Below are experts of layer 2 (counted from 0) of a mixture-of-experts language model. Rows are named router (the router's row for the expert), gate (a neuron's input weights, with its number), up (a neuron's input weights, with its number) and show model dimensions 0-255. Each number is 50 + 15 x the weight over its row's rms, rounded and kept within 0 to 99.
After each expert's rows: a language model's description of what the expert responds to; "mostly gets" lists some tokens that are sent to it at least half of the time. This comes from a sample of Wikipedia text that the model never trained on.

# expert 39
router:44 55 35 51 34 39 35 61 35 58 54 24 46 47 64 53 74 64 27 29 49 49 32 70 39 55 19 81 23 34 57 43 37 46 50 27 44 50 47 30 56 47 42 46 44 62 57 58 40 62 79 58 43 67 61 38 43 74 45 36 28 55 34 43 21 54 34 38 73 23 21 54 49 37 22 38 39 38 48 69 75 56 38 70 60 70 54 17 73 49 64 56 63 63 68 49 70 60 35 87 53 56 63 22 74 65 87 38 29 66 57 12 60 28 51 63 73 44 53 51 36 57 50 63 53 46 58 23 38 54 33 48 55 61 38 47 67 51 44 53 73 39 62 61 61 44 70 32 37 36 65 49 37 58 54 20 22 33 60 43 43 43 33 65 32 33 65 42 58 34 49 65 53 50 70 39 23 37 58 32 47 73 47 71 52 42 26 71 56 53 58 59 58 34 59 43 40 37 70 39 52 60 80 31 66 36 29 34 76 38 74 60 45 61 40 52 49 51 53 46 34 70 44 35 73 44 57 61 74 70 52 34 59 32 55 31 54 51 40 59 47 28 60 13 63 36 59 69 52 58 33 37 37 37 33 60
gate0:52 48 42 39 67 62 40 47 30 46 52 31 43 50 58 57 38 27 58 42 37 38 52 42 56 53 31 23 71 74 51 38 52 59 55 62 54 65 36 54 93 41 52 69 77 20 28 54 66 30 58 61 45 45 69 79 43 92 80 55 51 18 72 84 56 57 48 51 48 64 31 71 65 92 64 47 68 42 61 54 59 66 46 51 43 68 66 60 60 44 69 65 39 35 28 46 63 56 41 53 50 32 62 27 57 06 62 45 62 45 61 58 49 36 41 20 69 57 50 40 45 47 34 37 44 51 60 51 51 53 75 55 26 08 53 54 56 61 63 12 34 55 50 62 66 62 65 62 55 34 51 62 55 68 73 51 25 54 50 59 43 80 56 43 65 49 58 61 41 41 50 44 27 29 45 76 61 48 38 69 64 48 68 74 49 24 33 39 39 55 43 53 69 31 39 65 44 55 47 46 75 72 49 35 45 41 77 64 57 33 39 55 36 48 40 06 39 59 20 62 58 42 49 60 63 56 58 79 79 57 58 57 65 32 65 44 65 53 45 41 52 40 42 72 64 57 57 58 29 52 48 41 42 53 72 49
up0:44 35 47 40 58 40 36 31 25 32 39 33 30 11 64 24 40 53 51 60 69 54 42 36 53 61 35 32 60 36 56 59 19 49 63 61 48 57 26 61 58 53 69 47 51 41 36 46 48 59 50 65 60 45 39 81 52 51 44 54 49 35 57 36 48 70 49 42 62 68 38 50 50 28 62 36 32 29 59 55 35 81 20 53 62 46 38 61 53 47 58 45 71 48 52 55 44 62 54 77 49 54 48 37 44 64 32 68 14 40 62 37 23 32 21 44 43 47 70 46 26 59 57 73 76 34 73 46 28 34 21 26 63 39 38 45 28 61 57 54 58 48 64 14 60 57 58 65 44 46 84 54 32 52 27 64 48 72 67 07 38 33 51 56 56 61 55 60 47 60 62 54 42 38 67 48 48 24 59 49 34 28 44 43 45 30 41 44 82 53 48 57 58 29 23 49 39 48 45 55 63 68 34 76 62 39 43 39 54 57 65 53 56 47 17 34 59 66 60 50 82 57 19 39 56 41 36 34 44 86 63 31 47 53 51 59 98 57 35 71 51 54 47 59 34 43 53 70 68 42 49 71 63 39 17 41
Periods and commas ending sentences or abbreviations, often next to quotes or brackets, as in Dr., a.m., Agg., water. and ).
mostly gets: ").", "\".", ".\"", ".", "),", ".)"

# expert 59
router:31 49 71 41 33 62 58 49 40 40 34 45 67 51 33 53 56 37 63 24 40 50 69 73 59 47 88 75 66 35 42 80 40 69 61 44 54 40 48 33 38 58 46 64 54 77 67 64 66 37 45 62 73 28 44 34 74 80 53 66 76 31 35 69 66 51 57 41 22 84 65 47 52 37 34 54 63 64 45 48 50 52 63 63 40 76 90 69 69 48 22 54 51 51 26 49 34 41 42 71 15 58 25 53 46 33 43 39 27 86 16 65 56 83 31 45 61 56 48 46 53 26 70 52 51 47 54 50 34 58 66 50 34 56 35 60 42 50 38 42 53 55 45 29 37 27 39 60 59 60 55 54 30 45 39 78 39 58 45 54 59 58 46 43 26 54 51 67 39 53 56 66 51 38 58 31 40 64 65 55 61 54 59 41 34 53 44 22 59 37 43 30 45 52 64 64 37 49 67 34 38 50 53 34 57 29 50 35 78 53 47 54 62 33 40 43 52 58 51 39 41 73 70 64 32 55 77 24 38 35 58 76 65 29 54 60 52 31 39 63 58 54 49 53 52 70 63 43 28 10 24 42 47 83 76 54
gate0:48 59 41 52 46 46 82 38 53 59 55 52 44 64 46 56 44 35 57 37 36 80 46 33 51 54 53 56 42 57 38 50 45 74 11 65 57 49 59 42 61 34 34 62 66 50 65 44 58 18 37 63 58 24 19 34 48 23 52 44 41 64 47 20 65 39 67 33 50 55 40 50 34 29 56 32 53 63 27 47 36 30 44 45 58 28 49 52 59 39 56 36 47 57 56 52 11 53 45 34 41 56 57 44 51 50 51 56 31 65 08 39 56 39 56 57 79 48 50 48 38 59 52 62 47 37 60 24 56 52 54 44 39 40 65 63 42 51 58 62 70 46 39 69 43 61 56 67 33 21 40 54 28 61 23 45 48 40 66 36 40 59 43 33 40 29 58 26 34 30 55 38 32 09 53 74 37 66 29 51 40 26 35 24 67 56 70 50 39 31 71 50 69 66 56 00 47 37 58 69 26 51 82 61 70 47 58 55 60 44 33 48 75 72 41 70 59 73 58 40 49 31 38 38 69 70 42 67 46 55 33 61 41 68 78 29 51 57 28 66 63 32 39 58 37 46 41 50 77 54 77 44 58 54 76 37
up0:47 36 54 30 48 45 38 55 40 34 42 63 52 34 57 45 86 61 59 35 53 68 37 42 50 41 44 56 56 46 49 30 57 46 46 64 53 49 63 64 51 54 52 36 71 38 26 35 51 62 60 51 59 47 45 68 54 31 42 62 79 50 28 68 64 32 26 92 34 53 57 57 58 75 63 40 58 44 64 82 41 50 48 60 62 45 87 34 36 52 88 65 61 54 55 54 52 51 77 12 48 31 39 32 29 17 45 55 52 69 36 42 50 70 58 13 44 32 75 35 52 50 42 32 52 78 57 42 57 65 69 48 53 35 56 32 54 41 39 06 26 38 55 47 43 41 73 81 68 32 64 40 33 56 82 50 33 30 26 41 47 62 68 57 64 69 48 45 44 34 33 29 28 61 67 61 55 53 63 33 50 42 84 37 44 26 24 33 55 34 54 14 63 44 38 44 25 72 64 56 61 55 55 45 57 54 56 71 51 19 52 70 48 32 70 59 65 40 80 72 46 44 34 44 51 45 38 49 44 57 27 56 40 65 43 50 55 61 69 51 16 59 47 64 40 48 58 48 55 47 33 50 62 64 57 69
Category nouns after a or the, often defining the subject: song, enzyme, album, species, series, area, company.
mostly gets: " album", " series", " area", " mi", " species", " film"

# expert 35
router:67 42 63 47 53 38 73 66 62 61 51 58 43 63 59 56 62 74 49 60 70 54 64 37 36 40 81 41 58 69 71 80 54 39 36 54 60 76 71 61 48 50 37 58 59 35 51 56 36 40 51 54 62 47 61 25 46 35 39 47 61 55 54 11 33 44 53 74 41 76 69 33 69 57 68 25 48 58 69 35 43 45 57 66 60 72 41 40 60 76 57 52 38 65 43 38 29 48 59 73 53 64 66 53 70 31 44 60 62 70 08 55 75 46 63 52 33 73 52 53 62 74 41 33 57 45 26 32 64 33 32 70 66 39 55 26 39 25 44 48 41 16 45 40 45 57 38 35 41 77 64 63 26 75 42 46 59 64 16 52 43 64 85 57 65 75 38 28 41 58 56 56 46 43 52 40 53 42 43 58 65 40 51 46 23 34 36 39 50 57 53 33 36 39 47 55 44 66 38 50 42 68 54 63 23 79 46 71 21 50 60 68 44 71 43 72 57 78 41 41 47 31 47 29 48 48 57 73 34 49 56 32 48 54 66 77 49 72 39 67 27 41 49 71 29 29 37 25 39 65 41 29 61 84 60 37
gate1:47 28 58 60 34 68 46 45 64 74 58 36 47 32 59 53 75 40 59 56 49 44 79 31 47 48 47 37 61 59 67 18 48 58 53 50 34 47 75 14 93 63 43 52 60 48 62 74 25 57 40 48 45 53 57 21 49 63 38 47 53 34 62 33 44 67 49 73 31 71 60 51 54 62 61 62 54 49 44 71 71 61 55 35 50 64 61 16 36 35 41 37 51 38 56 63 45 69 85 33 63 59 55 68 54 63 49 71 29 62 25 69 48 50 34 39 67 56 49 53 58 60 29 43 37 30 57 12 63 48 80 64 56 54 70 40 76 63 42 49 65 48 22 41 75 72 64 69 60 71 51 55 70 55 53 54 57 39 44 51 43 65 49 64 60 67 29 40 57 56 36 09 54 63 55 64 65 55 48 63 38 29 32 46 38 61 11 59 68 62 45 21 64 45 34 68 67 47 28 18 49 49 76 39 64 38 63 59 73 48 51 71 46 38 71 17 57 52 73 45 80 67 61 68 34 73 32 67 53 52 59 39 42 64 47 52 35 56 64 48 72 63 52 41 64 32 69 55 50 45 66 68 63 33 52 66
up1:43 34 37 60 54 72 63 55 64 14 41 65 41 71 30 29 35 69 26 51 52 75 33 70 55 17 42 54 33 35 40 57 43 59 08 65 58 44 45 53 27 28 91 46 54 49 41 40 49 58 56 40 77 51 37 59 45 45 39 49 37 85 70 56 59 44 24 52 55 19 53 61 64 42 59 51 43 32 55 46 51 61 38 23 37 59 48 51 82 31 52 73 51 44 57 33 48 38 23 20 42 62 52 17 32 55 55 22 47 26 51 60 50 45 60 58 16 79 37 54 66 49 35 66 61 49 60 57 42 53 18 49 33 52 53 57 37 35 67 46 21 39 54 63 72 46 79 32 37 37 44 60 77 65 56 64 61 54 68 91 64 31 31 46 56 51 53 37 62 38 49 63 48 37 57 61 28 41 39 36 69 48 36 78 65 42 72 49 50 47 54 55 47 54 83 45 45 61 49 61 55 35 46 62 39 44 59 39 12 47 43 42 40 28 22 63 45 55 38 58 43 59 48 34 54 51 56 64 55 41 43 62 69 79 51 52 49 73 41 53 58 46 55 74 37 43 48 60 63 74 39 52 24 62 17 57
Finite verbs and auxiliaries after subjects, especially have been, were after there, plus had, has, also, began.
mostly gets: " had", " been", " has", " have", " would", " also"

# expert 45
router:34 66 48 42 45 35 48 59 50 50 61 66 58 39 56 47 53 61 55 72 38 34 55 70 36 45 31 47 70 20 66 57 34 29 29 55 48 50 39 73 45 24 48 50 51 52 50 22 12 83 56 51 52 80 55 36 35 76 75 49 29 44 34 22 41 36 58 53 46 25 34 52 49 59 48 67 42 26 54 47 69 59 41 83 39 45 49 31 60 57 54 66 57 79 83 54 47 64 20 52 71 53 54 65 87 42 53 43 77 58 52 35 69 30 37 76 66 59 60 74 46 57 49 51 53 43 44 61 17 71 53 26 67 59 63 45 49 44 61 59 63 64 54 77 65 30 47 34 65 31 45 36 23 40 68 30 43 54 52 51 54 63 04 32 58 36 44 53 42 54 27 67 49 75 57 48 65 33 45 54 66 75 65 47 55 49 53 56 55 49 75 62 67 62 66 54 50 41 42 38 31 51 73 40 76 26 43 39 67 59 55 50 63 40 84 61 65 45 44 52 78 48 58 47 55 51 58 53 30 55 27 32 48 62 72 29 22 36 40 23 50 56 65 28 48 40 47 44 51 68 65 49 43 15 63 47
gate0:55 10 41 39 52 60 62 57 44 56 54 46 34 45 61 47 75 75 62 45 40 44 30 49 61 42 71 48 77 34 35 39 34 37 38 49 37 76 53 72 40 51 32 45 41 33 63 73 34 65 58 45 47 50 30 55 57 49 45 45 58 62 53 54 27 42 34 62 51 52 81 30 34 71 50 55 56 67 44 66 51 45 63 56 30 83 36 35 61 46 59 70 50 58 57 63 57 72 54 58 52 36 66 30 38 44 65 46 56 69 41 60 44 65 65 51 49 51 49 52 46 30 30 23 46 69 22 24 65 30 65 40 40 60 80 36 45 38 48 64 40 53 52 27 23 57 59 62 37 71 67 74 67 39 60 56 39 61 21 63 46 34 47 63 55 64 62 45 33 42 24 21 63 68 54 44 73 50 60 28 50 10 67 43 65 37 68 47 46 73 79 39 39 37 62 73 61 61 20 50 63 32 45 76 88 55 42 47 23 38 69 76 54 65 51 27 74 77 44 65 37 60 50 69 60 72 60 59 42 44 41 66 59 60 39 61 57 74 65 52 33 85 52 27 46 37 34 48 57 50 71 54 11 34 35 48
up0:46 61 57 39 35 68 76 65 51 48 42 75 63 58 77 53 44 60 31 51 41 52 42 49 62 50 58 51 50 53 62 37 61 19 65 44 46 59 44 41 69 60 73 36 23 27 42 61 57 46 51 51 75 41 44 38 56 67 69 12 34 38 35 47 47 60 58 62 46 61 78 64 32 53 40 45 32 45 49 53 51 52 52 66 37 40 87 47 58 57 56 59 50 46 43 31 45 45 24 49 43 53 71 75 34 53 43 58 56 63 76 54 14 47 51 13 56 45 46 36 44 38 35 34 62 59 44 40 57 53 49 53 36 51 99 38 39 48 37 47 75 36 04 42 45 58 78 42 67 55 63 28 52 73 85 16 58 66 32 50 48 60 71 59 81 59 57 54 69 63 72 25 58 35 63 34 40 65 33 38 68 39 43 46 44 53 48 35 61 41 64 22 64 23 65 61 41 45 48 42 42 37 66 29 53 40 73 70 49 50 25 75 48 35 49 46 43 38 74 56 66 45 49 86 48 35 68 33 61 48 50 74 39 56 60 48 68 50 51 49 93 25 58 43 83 30 38 59 41 68 45 41 48 56 34 35
Quotation marks, "or" and "and" inside titles and glosses, and the digits of years right after their first digit, e.g. 1951.
mostly gets: " or", " (\"", " \"", "\"", "\",", " '"

# expert 40
router:58 41 31 45 54 57 49 52 50 42 50 48 28 54 38 86 56 48 60 56 44 41 57 35 37 45 83 52 56 68 48 63 63 38 40 61 58 60 93 39 28 54 30 58 52 48 67 68 54 54 51 75 42 48 48 48 80 35 36 60 62 41 40 41 64 71 33 46 41 51 75 54 76 31 33 56 59 62 57 94 81 41 51 50 78 52 26 59 67 64 66 20 36 61 28 56 50 37 62 44 31 54 43 52 66 64 65 66 71 73 34 53 77 77 69 20 34 49 29 36 63 56 35 40 41 40 21 49 63 21 51 57 29 54 31 48 53 60 47 62 52 38 43 32 45 49 27 68 42 76 51 58 75 44 37 14 46 48 13 43 44 53 59 30 46 41 48 28 28 67 49 31 56 58 69 44 59 73 60 38 43 72 72 66 34 64 24 54 31 44 64 35 66 45 34 47 45 55 61 46 79 49 53 37 41 65 56 85 43 20 40 73 33 66 73 65 26 48 49 48 31 55 54 49 45 53 53 50 50 50 79 87 45 52 60 55 68 80 70 53 61 67 48 52 66 44 55 46 39 50 54 36 52 52 67 45
gate0:62 83 13 28 76 40 64 42 41 63 34 40 57 54 54 49 27 30 46 55 64 42 43 42 63 68 59 52 33 66 85 39 78 42 33 73 50 55 34 31 66 56 54 47 56 71 47 61 61 52 52 50 65 37 85 32 71 49 72 46 67 53 52 47 81 46 36 46 54 71 41 34 46 34 44 66 27 44 52 46 55 49 53 45 49 70 77 19 30 40 49 55 60 26 50 56 35 36 58 54 40 54 44 83 72 20 54 21 63 60 54 48 56 68 42 45 59 47 13 46 64 50 49 71 36 72 45 54 60 72 68 14 32 48 82 52 51 36 57 45 17 48 50 32 19 45 50 51 38 41 59 66 46 49 46 38 39 75 57 53 46 56 62 39 70 11 53 22 54 47 55 41 49 50 42 86 47 52 48 38 54 39 88 35 66 59 63 49 40 49 44 58 53 55 72 59 42 59 59 39 64 37 31 47 70 45 67 46 48 60 47 63 36 54 57 77 35 39 68 50 61 62 63 66 60 21 73 71 76 52 63 62 75 27 30 70 57 42 36 64 66 30 51 54 41 34 50 39 43 48 45 50 19 26 56 35
up0:35 48 61 42 21 78 53 54 27 40 42 49 73 46 96 58 66 59 32 52 46 58 38 62 63 41 60 52 33 50 56 25 56 33 28 53 46 74 30 42 51 36 48 35 62 64 49 44 65 58 68 53 41 52 48 32 56 35 50 44 31 49 30 49 56 35 70 43 56 50 40 74 69 73 49 68 72 32 52 35 47 46 62 38 45 66 76 36 51 81 33 52 42 53 72 66 34 52 33 71 54 36 62 60 54 47 50 33 61 72 57 54 25 62 23 75 59 50 62 64 60 48 63 44 54 63 39 30 62 55 73 54 55 55 63 76 39 50 81 61 84 77 51 64 61 44 54 46 39 99 41 43 11 34 85 47 62 47 43 60 52 47 47 60 58 38 56 39 42 40 45 50 33 43 39 39 39 14 44 46 51 74 57 65 57 51 45 63 35 62 68 55 66 27 67 58 24 33 78 76 50 76 75 36 49 35 58 44 34 48 49 51 25 44 65 37 46 37 64 30 82 39 44 61 36 57 77 56 56 44 45 34 41 50 31 28 42 47 46 52 63 49 34 57 56 81 65 67 26 40 30 73 34 73 51 73
Word-final suffixes in section headings like ==Sites== and ==Ratings==, sentence-final periods, and sentence-initial words like People, However.
mostly gets: ").", "\".", " ==", ".\"", " However", " votes"

# expert 63
router:51 51 71 50 47 80 57 64 63 62 42 88 69 40 49 55 30 33 49 40 51 46 39 40 48 44 80 32 37 59 51 83 49 68 65 36 72 36 60 57 52 44 63 72 69 44 40 58 85 48 48 33 82 24 51 57 55 62 46 73 69 05 42 62 82 70 83 46 26 72 61 46 58 39 38 78 67 55 39 20 30 34 46 36 37 65 62 65 68 39 28 25 51 47 36 40 36 55 46 32 25 39 51 23 54 41 28 39 65 55 30 62 27 52 44 55 68 70 49 27 62 59 53 60 54 73 61 49 61 52 58 51 50 41 54 53 28 63 54 39 44 60 34 45 29 43 32 79 48 62 78 39 56 66 33 77 62 66 40 44 54 50 42 59 70 72 60 66 47 45 71 51 49 43 36 33 45 47 51 75 58 22 62 57 17 57 40 56 55 70 54 56 30 71 39 58 27 58 41 43 34 63 64 30 42 60 53 62 65 43 46 57 64 37 26 44 54 62 34 44 66 64 78 53 36 72 41 39 28 45 77 45 57 51 50 33 46 47 62 66 51 54 61 72 47 77 46 69 34 42 50 54 85 73 57 51
gate1:45 75 59 50 46 54 56 64 65 63 50 77 54 56 67 47 74 24 75 22 47 80 31 48 55 37 57 48 25 57 54 37 78 54 30 57 82 58 61 81 25 61 60 64 41 25 55 68 53 24 69 53 60 70 58 54 49 46 48 37 41 48 30 65 26 56 59 44 37 35 55 62 54 44 44 68 66 43 55 38 47 49 28 52 39 50 74 80 32 60 58 51 58 25 40 71 46 57 53 62 55 52 33 41 75 65 53 58 71 46 50 78 51 58 61 29 43 76 50 54 32 71 59 62 53 41 37 56 58 29 42 69 65 20 44 54 39 43 45 59 62 51 58 45 59 36 44 24 32 45 56 18 40 55 53 39 56 76 32 36 22 50 46 56 67 47 52 20 51 59 63 49 49 96 31 66 58 59 58 84 72 52 65 44 24 69 51 32 29 71 99 79 33 51 67 61 46 48 39 49 33 12 81 37 59 45 50 44 52 57 53 63 49 68 46 54 51 69 29 53 45 36 62 27 35 55 53 53 47 46 41 40 38 51 40 64 41 62 67 18 47 29 73 35 35 46 60 59 41 75 68 47 52 56 47 37
up1:62 75 50 59 57 39 45 31 81 72 52 50 70 52 15 63 97 31 56 63 58 54 58 32 60 41 67 60 08 60 37 74 74 53 41 31 62 50 04 68 46 39 55 64 64 55 56 53 60 50 38 58 34 66 69 35 39 40 84 47 38 55 51 62 42 55 59 53 66 34 48 72 31 50 46 57 65 68 49 60 52 30 45 37 33 40 68 57 19 42 42 52 72 50 59 51 47 73 54 45 39 45 31 28 66 58 74 55 82 59 93 46 37 46 53 62 53 62 74 47 50 49 59 70 49 54 46 48 72 52 59 79 56 35 56 69 66 47 51 37 62 44 37 64 47 44 28 55 68 73 61 34 39 46 36 49 82 60 40 40 53 41 45 63 47 45 45 34 51 35 62 61 60 66 42 51 50 33 59 64 49 41 72 29 28 40 55 79 44 64 92 56 43 50 63 57 57 59 30 50 49 29 69 55 73 66 73 68 38 65 62 67 26 44 62 50 56 42 53 57 56 47 52 67 43 76 41 67 56 42 22 31 56 50 69 85 53 38 37 34 52 48 62 60 53 50 30 94 52 56 20 42 52 48 39 36
Nouns and adjectives inside "the ... of" phrases, such as the view, the sentence, debut album, final season, northernmost, own.
mostly gets: " debut", " final", "History", " main", " largest", " edition"

# expert 49
router:57 50 80 47 35 51 36 66 42 62 40 82 58 56 33 48 31 42 57 34 50 59 52 39 46 46 78 35 45 37 46 61 56 57 55 31 56 40 52 73 38 53 47 77 62 39 40 43 71 43 32 45 69 35 47 48 37 66 47 57 45 36 59 77 59 51 85 46 27 39 49 51 45 38 51 57 64 56 37 14 19 35 57 45 33 73 60 58 74 61 34 22 73 35 42 39 34 59 45 46 49 50 28 28 40 32 41 53 50 72 38 71 34 51 47 74 66 58 65 42 68 64 64 40 42 83 63 49 50 53 38 60 46 31 41 95 36 60 47 47 50 61 47 69 34 36 21 61 43 83 80 55 43 65 26 71 56 70 57 46 40 47 22 48 71 67 54 74 37 48 52 64 44 63 38 23 21 54 36 78 38 10 55 45 15 48 60 46 28 67 66 47 14 73 45 57 38 52 51 59 53 69 52 43 42 45 51 52 46 52 49 36 57 33 29 43 51 74 37 31 78 28 73 60 42 69 45 63 45 26 59 57 51 63 58 37 38 52 61 54 50 46 45 74 50 74 54 66 31 35 52 54 76 76 69 36
gate1:53 71 58 38 27 51 67 66 44 54 33 54 36 68 68 36 78 73 47 67 77 38 58 36 46 65 62 14 58 40 31 46 42 15 41 64 36 40 56 51 52 26 32 64 51 31 82 44 73 32 36 66 48 53 53 29 35 26 43 66 29 70 56 48 55 64 54 79 48 55 53 28 17 45 72 59 39 47 55 66 32 33 53 40 77 73 43 59 47 61 26 39 44 45 43 27 39 58 69 57 64 43 48 53 48 51 28 67 58 64 32 47 58 55 64 74 39 50 42 29 58 49 40 49 36 61 41 42 45 47 57 60 36 69 37 71 54 65 68 67 65 66 66 55 43 59 62 47 47 93 70 35 70 45 31 35 49 58 41 72 49 65 28 26 44 51 48 84 41 51 05 34 47 45 48 19 40 43 52 55 38 27 63 62 26 32 48 41 35 52 61 68 53 56 52 21 36 75 56 37 77 70 30 64 71 51 43 69 55 32 51 29 65 38 51 46 60 78 61 33 60 68 34 37 56 48 33 62 38 35 74 44 36 57 35 37 57 89 58 69 57 28 32 42 45 45 43 48 49 50 67 63 63 36 60 53
up1:43 51 56 41 30 57 58 32 40 45 61 43 46 44 07 43 80 59 51 23 28 37 35 52 54 44 54 69 58 50 45 33 66 43 59 22 43 39 34 49 30 49 25 62 58 66 80 43 24 38 51 44 36 29 51 45 72 70 45 60 80 48 49 25 47 35 54 20 57 64 63 51 55 30 43 43 62 74 57 66 54 57 61 35 39 58 49 27 57 34 58 68 50 73 44 53 30 62 58 58 61 56 28 60 34 50 51 51 24 70 41 66 53 48 53 59 46 23 54 52 66 53 65 40 57 41 42 25 46 50 30 18 29 60 13 33 63 33 45 50 63 57 59 43 58 52 48 58 22 50 27 66 45 42 54 61 44 35 75 39 51 47 67 71 41 37 46 67 51 45 34 41 55 68 77 62 38 74 75 26 55 50 38 37 40 53 56 73 41 48 57 29 49 59 55 40 51 49 75 78 51 46 29 68 19 23 41 76 66 33 55 27 48 44 48 49 24 67 83 90 54 55 42 67 48 54 83 58 60 50 21 80 67 59 81 51 35 42 47 41 43 68 55 46 40 53 46 74 24 25 55 51 42 59 56 74
Adjectives and nouns right after the, a or his, such as main, final, own, new, distinctive, revenge.
mostly gets: " main", " final", " own", " largest", " original", " point"

# expert 34
router:60 64 23 58 27 38 33 59 24 41 52 30 21 44 49 54 40 56 49 53 32 27 45 58 44 48 64 49 51 63 49 53 28 39 77 73 40 61 66 25 54 36 62 54 43 49 56 55 28 68 62 55 71 67 57 28 58 40 24 35 45 31 34 45 43 38 42 49 47 37 58 73 55 69 45 46 36 51 46 66 33 63 29 44 49 61 42 68 55 48 41 33 33 52 63 32 77 39 54 49 56 52 50 52 43 69 66 72 56 44 64 33 62 48 59 27 41 59 43 59 46 24 65 51 60 24 65 65 45 35 42 28 49 66 60 24 66 62 52 65 46 34 58 15 46 51 53 47 19 75 43 86 46 51 72 35 40 35 17 26 38 56 55 56 15 46 45 39 57 69 27 54 66 34 73 48 59 47 31 44 87 41 54 54 65 34 25 74 44 68 88 38 57 45 35 73 73 44 64 43 52 55 27 71 40 40 37 26 29 39 60 79 51 59 78 63 40 57 33 53 33 23 27 43 59 42 42 48 70 41 41 66 45 56 25 57 46 67 50 56 50 34 52 37 53 23 58 59 54 20 28 47 11 41 46 76
gate0:53 56 71 66 49 44 55 48 21 56 74 64 58 57 17 60 45 49 52 37 50 45 59 75 46 41 87 42 67 49 35 67 68 41 50 64 64 62 53 66 34 50 43 36 55 41 54 52 53 57 57 46 43 51 61 35 42 64 48 46 46 22 64 00 89 70 43 52 44 47 68 34 66 66 62 56 49 62 55 35 34 41 69 76 61 61 51 20 54 34 62 37 55 47 58 31 39 45 44 37 20 36 13 29 72 57 55 68 79 80 71 57 47 31 50 46 54 32 54 66 58 77 50 40 32 46 48 82 47 55 48 43 45 66 46 45 77 59 34 33 49 55 46 41 43 67 41 69 28 52 64 75 52 56 43 68 73 55 62 69 63 36 68 61 63 77 46 54 80 36 48 44 52 49 21 39 70 51 61 65 39 46 49 69 46 59 38 50 69 40 42 47 36 58 55 50 62 62 53 45 52 64 47 43 56 47 59 42 56 35 19 49 50 48 58 14 14 31 66 46 41 85 61 90 99 45 76 29 58 47 24 57 54 61 60 57 40 69 55 38 45 70 57 44 56 69 47 52 44 46 61 50 29 36 75 56
up0:37 69 45 56 58 53 29 58 31 56 65 50 27 21 53 54 37 66 43 49 26 50 44 59 33 41 73 34 55 51 33 32 40 40 61 74 46 68 53 59 41 47 36 40 50 27 79 55 55 67 61 30 55 60 42 30 35 60 56 32 61 37 53 32 48 60 61 38 60 33 66 70 65 50 66 52 51 56 35 56 55 21 49 61 50 62 35 40 66 47 53 45 53 53 52 48 71 55 58 34 25 54 26 37 45 54 35 43 69 68 62 47 53 60 57 63 58 27 58 54 64 61 37 44 24 41 54 58 56 27 41 62 58 54 41 49 66 44 28 24 35 49 42 19 35 78 37 79 34 69 64 77 40 74 29 66 56 55 23 61 80 34 42 46 68 65 66 23 55 50 57 47 51 41 27 26 93 43 44 43 54 58 57 37 64 57 31 70 74 57 74 52 50 32 41 34 58 85 55 61 40 67 34 65 47 38 52 50 40 44 33 69 51 73 42 44 09 41 42 61 34 66 51 91 81 52 72 09 49 43 33 70 65 42 46 42 30 63 41 49 31 55 63 58 64 74 78 44 61 40 73 33 31 64 65 69
Periods, closing parentheses and quotes ending sentences or clauses, such as 1513.) and September., often before He, The or However.
mostly gets: ").", "\".", ".\"", "\",", " However", "),"

# expert 33
router:64 62 43 40 56 41 33 57 40 56 65 55 62 56 57 70 67 36 66 68 73 57 28 45 51 44 75 78 33 50 35 54 54 55 63 56 35 67 09 64 72 55 28 33 34 47 38 50 66 16 46 85 37 39 44 54 52 68 56 41 41 60 60 59 27 40 28 66 68 52 53 72 17 52 17 38 49 44 56 46 68 48 47 41 37 66 46 72 77 76 65 56 79 20 42 37 41 37 52 49 54 56 52 76 51 69 59 50 68 69 35 51 58 60 64 53 45 37 42 34 34 57 13 22 51 75 30 54 70 55 43 72 64 37 53 64 33 48 64 46 40 61 40 86 49 43 35 51 44 52 88 45 37 54 49 03 53 46 37 37 42 45 38 33 62 34 46 45 31 49 63 44 52 57 51 30 49 33 52 35 24 70 75 45 44 50 69 63 43 37 55 72 52 63 56 70 29 50 59 53 55 47 54 34 66 72 60 95 19 57 63 31 28 39 69 56 22 39 31 56 57 41 79 42 53 50 51 46 49 49 37 39 58 37 48 47 66 55 36 36 39 55 18 59 54 59 36 39 54 69 40 42 72 33 61 45
gate0:67 39 62 33 42 57 61 54 45 55 44 47 85 67 68 48 32 53 63 23 70 46 52 86 48 50 75 34 22 47 50 51 42 49 40 53 21 45 34 56 36 40 44 61 62 54 46 43 25 30 65 30 52 79 52 44 52 72 54 65 63 58 61 76 43 50 70 58 63 67 68 46 56 40 50 60 49 78 27 75 53 36 49 56 43 46 67 65 62 48 46 46 34 40 45 31 28 38 48 39 28 20 48 54 40 78 55 54 46 46 33 32 57 52 58 79 73 58 69 23 28 53 43 38 62 75 49 80 50 90 51 49 43 33 56 49 59 12 66 71 57 51 50 38 25 46 53 61 53 59 67 40 34 47 68 61 47 59 41 34 64 58 67 23 27 49 52 61 71 48 31 63 59 45 43 45 71 71 54 13 46 58 55 24 47 58 64 59 65 45 45 37 75 42 69 54 34 75 58 48 45 71 84 24 79 43 58 76 66 68 83 48 58 55 49 57 45 32 69 29 74 39 36 47 43 75 63 39 53 39 52 54 54 73 43 63 28 71 45 39 56 24 56 59 38 52 39 41 53 42 50 71 33 50 18 42
up0:58 50 44 50 40 38 35 68 59 25 79 41 45 60 19 49 50 43 63 31 38 41 57 37 34 48 54 58 43 45 33 26 51 53 71 49 64 51 51 63 38 84 47 59 55 65 48 41 40 69 43 50 45 43 39 41 61 56 82 39 75 49 67 31 45 70 60 44 51 16 70 65 38 31 49 35 54 34 43 81 38 42 70 50 36 48 34 16 61 35 58 61 54 51 60 31 36 57 39 58 55 66 68 53 39 47 48 49 73 56 42 63 71 56 36 37 43 50 47 24 40 63 69 28 52 50 48 61 72 40 67 47 60 57 67 59 72 46 48 78 60 49 45 41 27 57 55 57 42 69 58 66 59 28 58 31 43 40 41 48 19 39 76 47 41 46 54 72 84 75 62 55 38 50 57 66 61 55 29 35 48 63 35 78 77 82 42 64 37 70 43 65 78 53 62 31 66 60 78 62 39 48 71 73 45 49 37 62 40 19 65 84 49 52 50 55 58 33 49 67 35 63 36 74 46 55 52 61 47 62 43 65 62 48 75 46 19 21 79 66 54 44 82 80 60 19 39 54 33 46 80 51 29 49 56 79
Words after prepositions like other, between, across, along, different, locations, and infobox field names such as Allegiance and Synonyms.
mostly gets: " across", " other", " See", " Binomial", " along", " outside"